From a checkpoint of a small mixture-of-experts model trained on Wikipedia.
Size: 14 layers, width 224, vocabulary 9898, 43.2M parameters.
Experts: 128 experts in each of 13 layers, 32 SwiGLU neurons an expert, 6 picks a token, a softmax router, a shared expert of 64 neurons.
Below are experts of layer 6 (counted from 0) of a mixture-of-experts language model. Rows are named router (the router's row for the expert), gate (a neuron's input weights, with its number), up (a neuron's input weights, with its number) and show model dimensions 0-223. Each number is 500 + 50 x the weight over its row's rms, rounded and kept within 0 to 999. Numbers have three digits each.
After each expert's rows: "gets" lists some tokens that make up at least twice as much of what it gets as of all text. This comes from a sample of Wikipedia text that the model never trained on. Tokens count by the router's weight.

# expert 67
router:589499386556474428523456481519467417483575529481449542462432483491582454528472528561494509467515568502499447485537429474489526519440447446556442447539545534511472498463540567472468520473533492507489528580420484498426465450488511609521453348469443526572594586449508506487487418489504466529540501469428478516467509502483481503569507501428344436492499463450490506522447515448455447427517549515461452587538556522474480550499614442475487437436496535482473539441530445463516332468588359507522461515469507454503549437545495512518525495442643521620463544403467521543594517488542488501448535584507508438494440403577458447447485509482406491490464490486546499449528521481532426496507
gate0:444412565475564476561415544488506462540501532519498468509476476484474519325441451512544408545492475559569505533541543453479478385448423460489455479451475461527511475565461442537479516497447476469452467597466467532512450510467512544604405567517502468603611535506535547539507447518439476520554530394401555531538503535494489485509486455444489447539474564473508471490498505589520424596456437435522526559525536529507431513524437502566563520539429541693603534386456487459548532472467488551473524468497524507474441409468535513466482551501507551442570519459467458421471440435566481532559532531489439449445420487522498535498555434545577570467509447478515432415436535436489521446511
up0:546566563476478556509497476509456571532487502554420554490458464471516496485407454490513559562471583480427567510673486513545463552383626450489576572421514539429481504395442503507526452446534459474556545448497418586562447418504510481487491490484646471431451525514611519529452510556484507484539473444545464559471501480500501543585490451619504586666535514537553518461521614540534456495469502533486474507551508555467483487446513501491544434575468587502524534575510484512586472461432480470533472561491534527482544564465459510496500542490554469523497509567588531493451474527480445422523476569440515457539481515450411419435566471475476484509534513491526410419547496518484533602480
gets: "i", "m", "k", "h", "ch", "t"

# expert 15
router:578505404536482589524495465483459485470623491506526516514470472373598460541513537503516546435489561519516464504543438455500521473482462425530467497532506521532443484488532571454462517507590482540451538571423534404445584476528479573547442512472463449554620603350497521555501453477546485522558472461466403559462492480514423521553506484405469447455528464460517479560498513407481464449519546530470435552503536514522462538494509461518505408458532492492522537554533449479523343519613523467551475572464547472391478463581519505489581481615551524566442528402483482536560529493414508495469538537525426485474387469514489434493434539524556489500476448465542500556615611472454471501530
gate0:506475438540466558437456502586466551520488510506484404582539525552563477503533471493505593479449458524438600499438458602577528467470514544513495502592543506446530445465427520446588514524531563540463500535494561402524462557463554468530455440501513473505497501526359444604453601477455546490416564508425463442513513494517525560521504462482455434418466484488422569506538530448500504372520357451546520554441523436487462500458611476488523546545570501485550459529441544503577425490553483493427521512466481456586514502495510588506546533529524437520440622463451489567569428571495440443555458487507435511504522488398537467526535540512560450614482394511551485565544483485542456564498
up0:540520546450431563560455445467454574442436538527464510536531468456511612429481458514459457495485495523465507447545426507559513518527505518505529498484537443505487487455427505518536569486573438519428429482492529547519552495523524487446474463566550435517425524422510548473491652549494475436529453483518488560484462561450664462495552514445373461449562486487609630456516459482540462444477477542528583469434458488451549561438432474500495453456482535483577526426619430430450505526479510404494546419468444499538542455540587433505467546562429541434501552534529517547502436521471499523568493556527501513560526424533558491448531553513475474465547365512502463528522400579517629553546
gets: "o", "a", "en", "z", "an", "ie"

# expert 26
router:542459508548548527552467437485433482454528469567487558453499455470505449537450548552443558452474510439566539435566456448454535467447440459562448466554548454548586449460551555447467557544536448561452484444517574444473531435507532557505445592480462541539530469459437549547552475539569540543542546434435436566479552459533447420544430441446503448433549455440445448536452548469435457435559569550422449555484559545442434554574538456552574454444561553448472561523534454430542534457466529438559441557548548462464567436364446434486563465504532480486462562532433430554507477444499542559445556565540445453564473425533563476499458563442495560457529444412554552522516500450503442540572
gate0:556468528496448562534468501574392520475499468563507578458486439437412510453476438519437452469499510502520425538560533456512501513495478465448544501531552502509533518507447517465565552483514485522512606508430492425442455401474526404437491516526532491423543468549403508543464499374498516522391482490571371485492510509501468404491544513516534598499502518452541575571462541545519525603490564451528477559582525471552473524499559567483437469517471484626459540513484472546509535469461421492532558542390455439546565401487474535439539528570464563500423604425489509497478398509446490494498425546463531516479530481491546520501534578473449524528446385528544430469572595514438379572585
up0:544431515472518486634563507549609529504546477425513539529549429462538495446553593461544444528510497440503529555460509460443498421478440552494458548485567441510542487644456542514437586413464503431439505440455455467449495563494495478506502398604553591511507503489490572523459538373565474606541452607471532500487511416429576453515543450503502546497491550579558530509479495496423492561552550454483458602448540526414604443432511518447479439599472517550440474472588476581519474400482505528451477491458483530581540462487535478537550533455556527499475538453452408524464482497524491558455525493497454610424517500569526485521521506464478471553503470570483569471516606500526433527547
gets: " be", " was", " not", " is", " been", " F"

# expert 39
router:519368653547560435539477473411479419511514481523376544429506460518457460532527515522473544448496514457552445461528437466460511535398457422525477485546582470524589472477537588456486517545529454574472537421507553486615508462500519518496450470466465544547505454493507520499590468552527490523537520474471476517502565457532476418536456464477531465495544431460442454536470519481445476472538544552449476606498514535429475520563511432573529495455516538460447543533571387462535542450453572463557470569501515454571563474567503442495532376480539416480457526612455444547436477461523500539462531546539483458560472379561460508534443544441360547467532471447554582461506412468474452595524
gate0:494445541485448425551444492504460459515537477465491505453486607507511456515503607537438582526520461602498554434435568508437477493503534481533501485492401500525536481578530510465585544492513568545438482513577432482495491437541528484564519440546508509467557487557574498482529467535513372465441546560540509483467432472502566456528560510604490558559500479544486481472588558462578503505536560455457511434421477572359509551452440485575581543478460419469530564529593534515578495490545350489444571493410491525505525518527562548439512474459446471424472639457586366521522478485519534448436546459447506531534412478430505549581549496438543463439539510470518542416545512526528535523555
up0:574536458514506562466456537585498499532480444514478545526610461489461535504450393600447431514518502584541502428451553499470516491509490433512516543367482423507553458421487425540526549452475494490469553508465543532527602573573542435496525434597451524468650458479473488500482499519528556513496495580465483488458588502531586504487523464528410511434380520490553536543427508452492516457399544566458499516542573488536602441445463493462561489498489497459477472496430590558516472538485415447420511520507527439425466500459510628385552452427531528526485490438476526496563501436551424422478508480533511544505521551572524480548468448442489565484430523478526410557515499415641509474518
gets: " P", " L", " S", " C", " R", " N"

# expert 75
router:553452517538532504547508458475434455456546452563506545436531449494451426550451558560458546433485490426555513441568439443454522516463455458565447442554545477550578433438557562434475555546530441562442458447501570467535522443487546537523439549488446515562506476464442543499555470540560559562535556454453462544472537439569448423552442433450539444450561444430437444542447552451451430446569563540429457521452561561434437566573544455555554451441547537431435574557514457437531542438512529446560431560570557433477551441475470445555546467508543462515456561531443429558470429430497556540442552549557463429555455451560532469461498542452470550433492428442560541534514525454474441548567
gate1:503482551518553494503506440492408487513548518576460541526503445481538455500587404474575551439495505490463538498531417522545509473469495612425578427481570414498506462550440491461409556507422464526509493463551535457479530402597455545420513497506496471468500477396570401501437489530491463485499573549503441572458519487534403561458450458563520474467436530480521434474431522598374487563471550537505423529538451498550546543595478502472549493478511531427571417522527461537510551549670536471580483471474545514414452500529546418487437534476509490510508500499462543495459506571637474533495443504523397458515473553484596546560619510464459478486442421476557530489534534570421500506535
up1:537492450491483508525428578536457446453525475476518433483491496550549471428462481587424460424527456516569446466493589454528540607516496571509499485477454566562479517497498411448492489416376574542535472428441478463456432593568442468548585399485421526536535546462493546530483468481508533466466479385537502578453549449381614452511478516548499577495435465524504474481511494444544496468458447541434469529480566470487505607455475564494496502573488607432498465480530487510460528457567388578497526582488474462453539453483466418415577622596508606486458510497505464556594515607517555514521516469394448472446507489482558497595477505560467505494551489514507516433498562448507505510531
gets: " the", ":", " W", "P", "p", " that"

# expert 82
router:546448539537564524555469426464425461450533423580495536451478442479483432545439555550438553440466502421558507429567460433451480464470433456563459454543568494541546446449561551452473551538532435548451439458516564444539523456469553539533449558470481469556515470451464536516533504541570554540551565437438434558452536440534448446547434451439549445472565436441419457559434552435432452442554548555432432544465559551453449559541547443582556469455554569446446569561511434458542550434505494470560426555574563441488558443486446451544554464516513486511441556527445425567492468444510521562424540558553453436564450425529526467470515547444465563434528460444576548526521508447497454544553
gate0:540462435452505491443516491502432514515585611427522576627511537483466547628432509515574482507434460457508569606386431477508537477505384438474493477532516545495490462585484501501397488491457515416464401498531569498600550509525538512483427491517484559527585496520553452501489482509451526538379552474446509521419568549411353465464550420517518446469415430496491496465535449517539521539556521514500432425567513567481551516519461452494459549452509467456428455548504459470496419488417457566521449476475480462478534474473510559454553563431543463493537506456529437476475519535439465554374504604503509501416424452452478520532471520505482415507500552434542409532467521508491521571431
up0:537508585496438463480466481490492490491481539581540397393495508503506478485542556594579536484445503538520552478537560475481459537561566501523512473499470529533406552431495533531477474565457478507469522530509480443507422490492494500445600534464529467444496474489446504421571488529446456521560528553491461537538462486422590590474347520469489417496518561526440503565585516551521512487555362489567512464509479495560474478398457572462451564502416565480542491546471568460544534504472505501482415562446490419473422540492531452505457528542416480496540472482492560559548451453555506450641529537480406452635439543511495375423528552429469404559544411494550409569504453523553472458543
gets: " and", " f", " P", " F", " a", "an"

# expert 6
router:543400535544541386521481476379482413525512510513361539427496473484448457513382505517489539458506511488559451469528395464470568515425457390532485443536610477510511484487522584486421512539554447588496552402477531492563509446478551480464448486486429584565514520512514540513610432496514488522514500458467450510458549455517483433535452484443537478494522457456446483540482521479458469485538541560455483577485518528438477539529501451577535497479504535491441532531581388455553397462540562464540475573483481461562576471570516452543502391483551476450464521498469477544487462466611503519480527542533475486526496363628470487526602543436383530478539489468536552439506418463475470610529
gate0:524541510526505480363510559491535485458528546454522497513440419498484553488534459545493468476461540476565443590501385524467489498540515457522500586554601507577518523542511480547580519546471539552429459538438540411565490519561440401501491507554455607414459509409491602498595527649409478550498517488499495538490466448551434534484514484556546516488549420464541455441507445477488525512472570472479473436507655553486509394524441543517556526489458372470450487529518449554483567567459535379529590458517413564518456418489508559516546510493529485474492547480480444413574508501494510491442525497575498526467503474470450458424561445535502569470558444540523605559536527579558530497470
up0:461518543568601410493488482451468543485451544561471515503513443491492522482452603434623462514502500481469551524492553523446451483469434517522567554494434504433504496544503545489439475511497436575519474537473536507470512523508476503410537524380553540597594503502523601539484526434432503447451476452518562674653495519520461437476491541503648387437499448514454575470462428452541517452507483445426523531469487469514450547533450500542593520544506495584517487554449457493573538483513401538536452437454543521562439508518542517421445462469472433508535529496526538495449411474416517597463419466444439556475529469499513571414584535444492570510442574568506529558470516508529489537455
gets: " S", " K", " G", " B", " T", " C"

# expert 80
router:541428509551562417556529445462439475469561452529559540429463456455458439545435541558459561431487530445576505449567456438457485500515457466558435455548560484551585431439539548445480540545505438558462453430494557464555508447465548532472461540478433504552503527456477524464530481517551554550545510433434480547429535449531462406533455438434506448463571454440433442539445562445464446458563552563447462503459563550445444547540560444557555462449578554458468566578528455431556563447451382458544448552566518430505535445411465448511553462539548477534430551570459449549471436425496545542442549552535465443544452465585558486472514551461472561441553457418567544435503563465528471558537
gate0:393444494511495502504588437560426540539599539579529493446513555488573519530534467559508418520547545538573556628484497453464454517570509521525546486570562574582499541544562516487508459546461378455477454523517512583511463511448471464487522573486446537518588521428553475507580411503494538457547539500486529494494502500511503501520540527451452568522507526481470488597517523462587464494516532451407441473500394515545468563573503513552482475524542506458509473440506448486488553374555560543465422491539390550584503539541518552589540515465464646519508389475497555572491564495553487460500501426454426560493398580538347479529527464510539442402509480512475581528477565452511473532461
up0:579509605548492477507517481522447555364487484424521455394558545545411455456507449527456515482525551486376485449483432524511531589502545484489505579449446512533504582565610405578480577513452528479526549560588480410604574528525470518521498391530416510435483473501417482562543534615521610609496506505534419484531512471467540501530548539489472426532461587568478570530461508560480430530526526566500452568514556449559556571517442588527507461498478505533462472506555502494482482512487478485492477483553518521531510461538596680464525507571425490434504465495483411490519562537489606472501546512480465515478569522525526461439528521456480581503612453474498502507531540466486494461487
gets: ")", "\"", " \"", " 4", "'", " that"

# expert 55
router:560480538554557529554491452457431453426514445542484535451516427482440434563441573549456535441476484448568515431541475445425557520504440442571463454553534500546548454454548555436463555551535438557460515421515549431518536457497555557505444576533432456563516497446451550439554478545535543558543496453439489556446571459553461429551446436450572456446553434435422458553438568432462449437557553559442450566452554558434444550545550451562570460439555564442457565538548443451548522456500533442557446572572530435488549434471428430524543449518529447495451566505440438556500454450496520558435554560554478457551490443552523471455507553440454564445524438439549555554492489457488462521569
gate0:540524475561412524468518429610501593574443464481405495481440417468538539476439482512451504411534536513424447447489467549540589423569501469557489463408541511588464538497565448483481632528545503519559549522415463573466523430472524466452407509519541419484584437551495587404431488580467501492483404472472516506486563515500404520386540506526576556520504548539583507539477455518463509527484498492445515507601500508495511445593449492466533471476464459532464552527516540397505451527474509600532474473485500486489600410517524544484453416494514495489512592387482515605508498457544566476614489455531507467424491484463539561477465448443435531462505573531594463483508517434463522515578
up0:446427540456582501484485587430504497377617559502473556536482542535438493499531509479460577450523482438513525604475558480593468491457487441484483440435512566580561532474555602445482487514458558539450495460585510547538523462601502410508497479496384524489463481519531452553517505520343524539490466500594493537469531471478448520539482613487494477449532498473472479502498532502505446497558507500574410523585396581442482466563481532485372511518502450592517534476514481535410592494541461511453472584484417473505526447438497394397424456438550428501544527426460484481439439540519447508531446415563558471463515510481524477474424548482494441515562538511508502523485377466491543413507
gets: "-", " ", "|", "b", " 1", " John"

# expert 33
router:549477415542530480538407439488455465440535462543471567451612438457459450534401548548454529442479499444534531464553474456461448570512451465562455427548541525539498426432555529465528545553544452535455516361540550482537528452511526549536456539437440525550500551466444537621534446531550560539547573471445462554442526461542465437561436436467594443449534436446440463568458539460453457466559543514432458501450558554472464550578523472548541498443540541455473555563565454446540555445515502443556458556531513470480570452323465453499544458488529471550455549475461456552504441457505551550457545564550473459574494460628503457483471550453537564454484438430558519483531540450479462528558
gate0:610469456537541466544520538516438493511472472488521515562571481501617471547513488572517450413436549536534631571547565455401417432502555497522466513526462423509509516584534502588530523423460458593510473527487503520469544452494527429514510478452490535607499455544519573447476600600473459515465510538602503465566488542459504492642464515497480411490481634517458512484531518508489532510517551515454495546500523533429475560522568548509477513466458507478563515576430558485491540476398573485538408420456492464457502465427539470453451538638627537544492543485554517559517501584482565565467505471512488515530492527600536457491556473518494547605440603415438418505530529492500449498513
up0:553469493464471495533499564523332498508446462494473463550453549442522500651450508516413559563507457439468441422496491490523514432505485400587582531468447472479456570522503364447493475430501456584518516527518477565617551574520506475467491493427526496570569524485503515584587569493615531435444547438515525502533516492555547522430399568584503421520454491565464520479453562573495529519537539484506564571512490484494548527481451497502517602553469524580519512463436631467480522555381508508465463449524591499433524505596567510438512517483494478537468536516505467548580566466477527492558537513589495490522464530556558567509567516532520434584485436499485578531515496520532554589523
gets: " was", " is", " were", " are", " be", " had"

# expert 35
router:502484467529494525549524457533484487451498503618539490503575477440412487507554558571494547474411566474536311484543456457465372557600459514529431471523553453548616461454572518498444517545445489553476556393479496424533510475533506530487509616628482523549486423464490536557520504496521531542584543459463547528534560473548484489534443479477399453490540494483414460582507552492447449481516518513463411507549532517476463500502477500565538489495531505476501523487528453465509574439499475481596470504630649487426532459448490463583531476430516448466421517489499473531548469464608492523478508506529465460527441464496553491527372542485639522468514486511520553511526401485395480508514
gate0:538517569540542450537451573451560446472567487526445494467558500575526572546537533546432549464547537523460403490534505463458453495522514519452428523539430507511551476566461445576440578473483513426500383555458434536540494512529487595422577541477490453529405474535521532481567507556419501553461501458613430605533529522433378522499471520486513502518504519490440541447444514564439447473535479515528492440561548432455510452525448536553468548541528498480432434486553427490475548430449490543486489423489443456596462509493550581484443554443474462400525525525495501474531477394640473508512575486564453516526449551474410477466556510508527557426570397548497423446493399588570599504487
up0:379469440525408473521499456490443532479511589449446469500437478538527406453521568528544451488569528427431529540469463516523459498535545519455493476531424422434467503498405490559558573500550526607506413505562465553568503450518491511519446539466414514493464498440403465575524463563395515422541488509435448530519560493529498493457512575466564511477436561557565441422425560423477502486543528493498498532401466527517499370551564585403508536451540428551485445412556518550560525575422452514555497542497454417522492561521515487473507556532575530552427498584523537461534560481473451565534519532480554461464478461404451475471596393538502507490590423528537569489502568470576464526535
gets: " of", " in", " for", " at", " from", " on"

# expert 59
router:503491523551477531539526480395462459521562492533480510464504476549564453553326550600424512463489590480521610475538446454447586497446476506518454445538534466538494458463551544454579542509441482536447484583502539466459553441456570525620466620570480494541554535418475584445536511552515522537545450483453439554472517488561456489563456451468469472494559468450478476531454522440466464435537534524460458501499553536507467589491506476482548493432553523480481542501538444460534505464504338443540468540540546475542512467547501488551542487451584481569489539533443474545407494447413577529457535524514461437489468498450505497427687544463433543481575435470519541561564373455446464475522
gate0:515516681499554522370497563514502513520521541509455455381527406548454491487543574550542496515518513520454490468497503495427581459506426512515511491489526509508620542522526532448510580549439485521437568485532517532488486515540509500489419551473527446468527613420543560455456532492468598492524357556462500427528438569497597502446549418467430545572477444409468488514526499490473470510582477478561564528455491472531555557518445532515570544457516504497458569436484437522595548525424476433502400485509545532519528462497493611424418504481531544501504522496441508571422484486470435565521481481533541517491513470413595562404454387446552414524524418558477496539454545567509479471450
up0:565503458538540461439501458515466518545497481562438494593464543488412496492545517468609574533440519450530488448468566579636413483455512458530407439563528422495589449390447525511541596522588504479574431456523519551516521473518552506463454487398534538450459501403483529590411492439422506509490571515562499510426494494547550443414479541544499510463529614416464531461463485552485535513598573464610503483477540529459489394499476526491518495490573477482503511506537487498506523575550520427535539517497390553560590475463483498505460433524487567517486508466542600518511478502567440574524475552469508524596519541437604481561557530535533496479418582512502403583571435515503472484538
gets: "i", "is", "a", "ic", "ia", "o"

# expert 47
router:518509440517547604529499485499474473457513476576334529472622474362285476516428526525471562472464541467529376475527479467472519517586488478537456497516522449532487490472550516470435534547471463548468561351448512425600495477480490541449476613454481576512476423486495562577550490478514547551521462464478499506482539481525470473529465474486436470433546457475463454546465538493464448481522531507474444500544521523456473512501514502608534529483537513466482536443513408472497571441436417463529468535582580457341504476476502471580521493510524479486422542468477457529545474464523535536485514520523531468554530494486531487529568528471517517434468487500526525688527388485457456428520
gate0:495510459498530483546521541534455524475437458564454520508545567521469423542496510538438483468507540497446538484497458435482492450550579623418560426502554567515479464469447492492547473522503480469512548403502548409460506449499491540549617538467478513460513351514470416444485529408493438503504495467497538497540383474506508498334589446501489502582544445509444507476544390437403423524568541526488564560546449579438519510517555473525501465533459532418506421490484498608407521456562529512348505475526368552483495485455510528449523515504553470474535509482549413600547551535523545481574515464519540373521656476463499505446505543529553468475471509512531524486548487488508465549500
up0:482510543470409553529507491615525550491534495501501556609472482514582523440477465611497564427506576608478383464477502433544536474506520500409482545557505369376486513443507539427485452558510602525538452489538498496567411484494482552471455506515428494529490413456547585487511463558502534479473517388542536399540528471550496549517494548519486438453511557472545446552560494521572603504508537506545490467533501641491531423479535509475498494493499552567532473524571505539541517484463507509525478503474509515572451405503601477578578419556558461502525531491514444555518500517538457539567578472533487558454361476618503572528453391528488492591510471541482550481433550569534455540501
gets: " in", " by", " on", " as", " for", " In"

# expert 28
router:533522485491465386524463502560471513478522536569361489516617457499493490520374514510498571490402628428485451477511489490487443624638479453517447498498528560516550450466519499481531521533440500518465463516364497512638500479446502521466488601519475460514464478479449579406475480578569452536505467484485498521428480477516463360544490482537551475470560481477467463512409531467473488479513497569482471515563548515412488476484491504524635414500543495504514588503527434479486505466508565479539490486586675490462512475432428500569522525444518513489474523551467473511520462496484618516470510549525482508532470544445565532556557513482564522473650500448530472511510545492372493496501
gate0:509490437467583493505432543523572479476470425524569518535511529527506549517542543476530535471379513547470515407483531521505473453502528491455460545446538489430491566398492525538485485436448490590516430460457495532493523563493523628404583471537473587450564483402490551539490470495578528494442548498519508567536394494544506409628504538503477475499430620489508563499495509495492481537568493639558517535438508456447478487492522478496485494466549507370544504564524503478489483425492439423515566430467492567419493459499506401548481417426499454526521555422484535558496494618443564564501557502453588537497397494520524399454476450546509481496562513605425512605497500516398541538551
up0:430505485477522470519408443470493424416398500461507549434472563499485535493560526525507474531563496479560426501464525386448453544557542489526466535545479494606551461542548509481577428482553538544485564482507519467417477509526552432489531466466482597462539459545548533518507565444501463438467445540431449478436476528491534547556479481452443448468503357480533525458445471451488418520536502495462489523423469460448574458480580430479517464496481519585433529440457490483504521444518564489518392536465447514585472519480471544580503437529490428498499465411549563536494532452578601568423473421544576502574416423469584507517510571527533494518468516499367367412590364488555526530488
gets: " and", " to", ",", " with", " as", " or"

# expert 21
router:455519556606466503506446490500497468380494506526612616537550485404457494538461537570455489487410529432491558467499511508433549497566484482605483516525501519589485491464499505519491538493507412630458437436408541537588437479397486483555418579491490465514459530503463560500472343524545555511581552451481468514500537461561508494484503483520489463512544446492397503475420541476504472498637600454485363495472535578530491486497486493530486441452497509506516481512435536498564550515486478532475441532576461456421465419463520430468545468365479369438541466535460459522495513477520580560501523569497438487536423483437442539402511533455471478490476466489496587464561543477488474510575
gate1:565467441472475448524503399516466489518542459464488506483536583475672468459449492498475418506575515564464497444405415502456575476495534438496591481529441484562587526497542522404518541465514558528486565476412382513491472465595504403457533486454485481545463517448515480445566442518466524527519487529508485563389400563510447538534608515604541503453584468472515519432447388491465475512512538488410528436545472482462567479562495480495518512467504477540485593523523484436451516447574424478463488476457503485463472464383606529630516503528496487475510499558511440551484510519514425478511530534488492502539477468502419542402538404558420486559594481470543439512442566534435584477437
up1:433535472601429495459429503429498559488482508545513461442518573405474452496544571545511493448506413615489555469519437480549555528564444501540561384509500500537567435547447453473470509485603456531435476559488547532512550540538441530449492612415536502491510606466488517492507447455540552464530497582632533481487502519432477491498466484518500370542518507518365445481457528518465435459475505453483499527498512462713555480499480519596496496516497523575481465524583548497438439514449540469461584507496519483511530511494557392432453562474428405587544547496460523507465472387492525453584514470563434435474439485477527475536511482494550437493453588528504446549531516484455507433526
gets: " |", "|", "-", ":", ";", " -"

# expert 94
router:539468506552539489552532445457444452432536447555481562463509440497430439565475566552448539451465523439544508450572450451426453503440449462568445465554544470555562454450547557435470569544543450579441497418525556456540522438463540545515458526476447489545516445444458540478536467549564577546542515432433471544453569436543450428561436442462542455439548431434446448573439551467445437447548544555439442523462560543447446553544563440562581452433558552438447570535551455458570519443485549449545450578563543450528532444423440444503572454514547494501443557520454442547485447440517561549447556568548457448555473457550540483455498569452425550436543457427552569541496509461478469518566
gate0:565402483442574532532534487541478545512517396484543478413524494467458596526457450380534471446448538524441494574526377419503612541520437473542550440463414553360460472501514487558451547538530477570467476433535403538505473541526433489434443551505498500552442439414483449509497489430458484595439435435500536504493522504498498503569546561412506488508392469480473500537443412493474560448441502493522408510569505496447511503576453449442421445517537521431466526550464476490474395432515561503523483506605492503533561465550462436425486562443503425565532382575493505542602477525477532583529456541532486566576479373527453480504514478505479488465474506498489508582468478488488512519442
up0:497514449548526521455615523540539493497518516530453500489495579592513486498475424478581516468515593521584620603551527526553541569538337516488531526479520535447491476497510586458460596534494495477505466472447548585401471468503471458583551521443517526532414507471510515478466554549471497578479546421621581492494436524544522454542498466444505441450498602494555438461459462545469536566564536531444458446462451566525485408495433458450466499491440491542419528534432501466542367467554471511438545445489427459526454487457518443576460547473574543497533441475474594499478513471521555606511454603523486555493570534535506414553455564465538491470507565510421502475409475459485375500528
gets: " ", " he", " He", " \"", " M", ","

# expert 105
router:538457516551537495563507461468462476444529451547494540456517444472439424544442572564438546419446505422592512448559445437436480473494417452558450432545523479542499445449558564456480558552541449553447457393514565455497508433502556537507453528500456463545522471448452551489537460552537549559549511427445468536453552444561451457555441444466547440438539446450447456551448568459461425439581581551441458534466549545441439566537534456568571444450568547428450554519561445434547503451486528438540422570548566435494565443489441434546552455511514466526442546502430434574455437429491559553435543554551465443584491459561528469466498551443454546453557449443564544511513470438452457546557
gate0:430511451503604499458522551509402502389513552513489598495590458409537506489453500482481448486490526470459494474521528458465550499500394617603491483444512467504461484558605494485534506535504510527477538514483463575542464540573533398475522498553545454569463483534528504518514476595593551414582423504505438401532522514405502525476516596497547439451571483543502521561549540520446497432493552554417467525484506504538561495538471428586619564484596539598526467415427419518494505440567563557533490570575567416504558548533513489466558503548565528461585463458488605475433499444420531516548479454454528459459459456460546541520548504476545440577522514538444578535514467541535561552526
up0:485565449496499535465555559595494590463499507490446537486535550590480520495506544543459563533477408479562486374523551520472539547428445509516571504429534528497502476563483456497417418511559458508494478499426531446523491520424566535527519479537478534455519577537516592459518552495445489553565417432567451526482570463473467553461428479512404514559525558453514569443498571518573548482586345474572530472521588464487546388517443445506491494502509548542541536539498523381505449598495480452492512574436559525465541540532417446586452498471527471478506461457533433511586504424612525464490590492477617556484531549605482470511564541485590570563551444474577434505455478528496539445517
gets: " He", " T", " She", ")", "-", " The"

# expert 3
router:457378526494478515530377502559471451562488509610518502359612432449490493513513523501511551510489491435501386461519503487470439481617475509533469497490527554528468454475542512460589528554480500518473438465461575524479557437507579504518470575536468412502474576455447520514493504586532515499481424463485565541491607492538484456560506466533470505500558486472512485519452540492499493497519491538468498634575472514520457511572466466562560474441572535479508544572523540477511550484640535501566481606572632523647551493475449481447509441604564484532513521559460483517479469500388556529418520548497514497596457539508545469479474481492547555490586476456544628455503413462571471450528
gate1:588454592458464435469534613498557534493465465524408506514489431558497468420541503482473538512453524547566558519470537433534510580483465520483546543455545496590359533542508443416550441465524537511431515574429636407564512477439468456469427515514503502476560521517417547540497526478510508446523563523476515599538521458387443443476535555482477502465497500567423454475445536588531515494505428463567527509580441534496482401447471498480580466497551385514517527416531475507550489500380505427554612499530373493491518443557414481442529493535496480525477473481490440498428518527540500590464496566461505484510510521459509613459438512436440467456629438500476543574521529534533555524501
up1:525571508577437579502457459501413540461526352558506336474612494451577583511414456456523495503530432549461507462446509479486500509463546512497448571460477586490518458514504461548502546470478627514405505422503442549456501514524486564445497510525487490537421549492527502536513475530506553508620552533426522472517433397481495542432411519507559465494517481484663436539545514447532409582430451439553416507545505503522413507493462494486447539476498533482553467381479448486413438487496384479586531507498394440517441535547496470408485551508512460505471526525525471515452508411530410538609512470534479485417536485556443564545441485518519474453539484508457523475523526514477510531487
gets: " the", " a", " The", " his", " an", "'s"

# expert 20
router:573428521561538480554490456467437442478524423547521544456528430513450448545429550537463538453482463449562506439574466430441550510482439452580431440550539470562545455444547556437483553548531452582456495433524536452518529461526574539467449540510439474550521490461461536518541472539546547550554532463446468568434558450553456416552457454457473467434567443438426432560430561433448454436554557543427454573472559570454453548543559460559552459462559556445460546521528450436530549440494504435548433562551545443415530446395427433514567461528528458527454562509436443555470448434457553548444553551551448443583511453572529459480510558458488548428545462446541555509490515440470429558549
gate0:522495401461501468587511448517413431398505536592486544564503556514536512530494479490472499426562489434386556580486535502478553534532406545515455491583515555471473457541524397459544542470551482442492465487532518458490412510494491511421537594518493516440487402491424446523560458524596476466534529565450527423524503588492523491389551469442479515537535541477422436435450451479590491560525526402478423407535480550529515466451469496513529515489552573471573519506430475558490541410472575503430410500517498486500553526559486433459535527561501407616490441481577500466510539572557472487527402620574480459517437545498467528522520546433571465414471438471477514494491539453398446503583
up0:575407515551463544453556488468560633501553522445521538516483571442555457416447547484486449493487506549439552641541574436442399553588563546472515587399586472514489477468559575545460400537517465505436448557497500499502497528543430439543554498618524438529452466476523485497408444565484502511473562545425470483479451464521425463517437514560531478557549490556519495539539473480616482464538503540475522509455576443516413481543511435512483501480446481568536576539550424447461494474498459442427487516488543462540472549497509451498457540501510479553512472477522551533388626530506462522516466461463496482505389560494519494491586444502487470340466462504460570423520596510447418472537
gets: ")", " to", " =", "'s", "B", " B"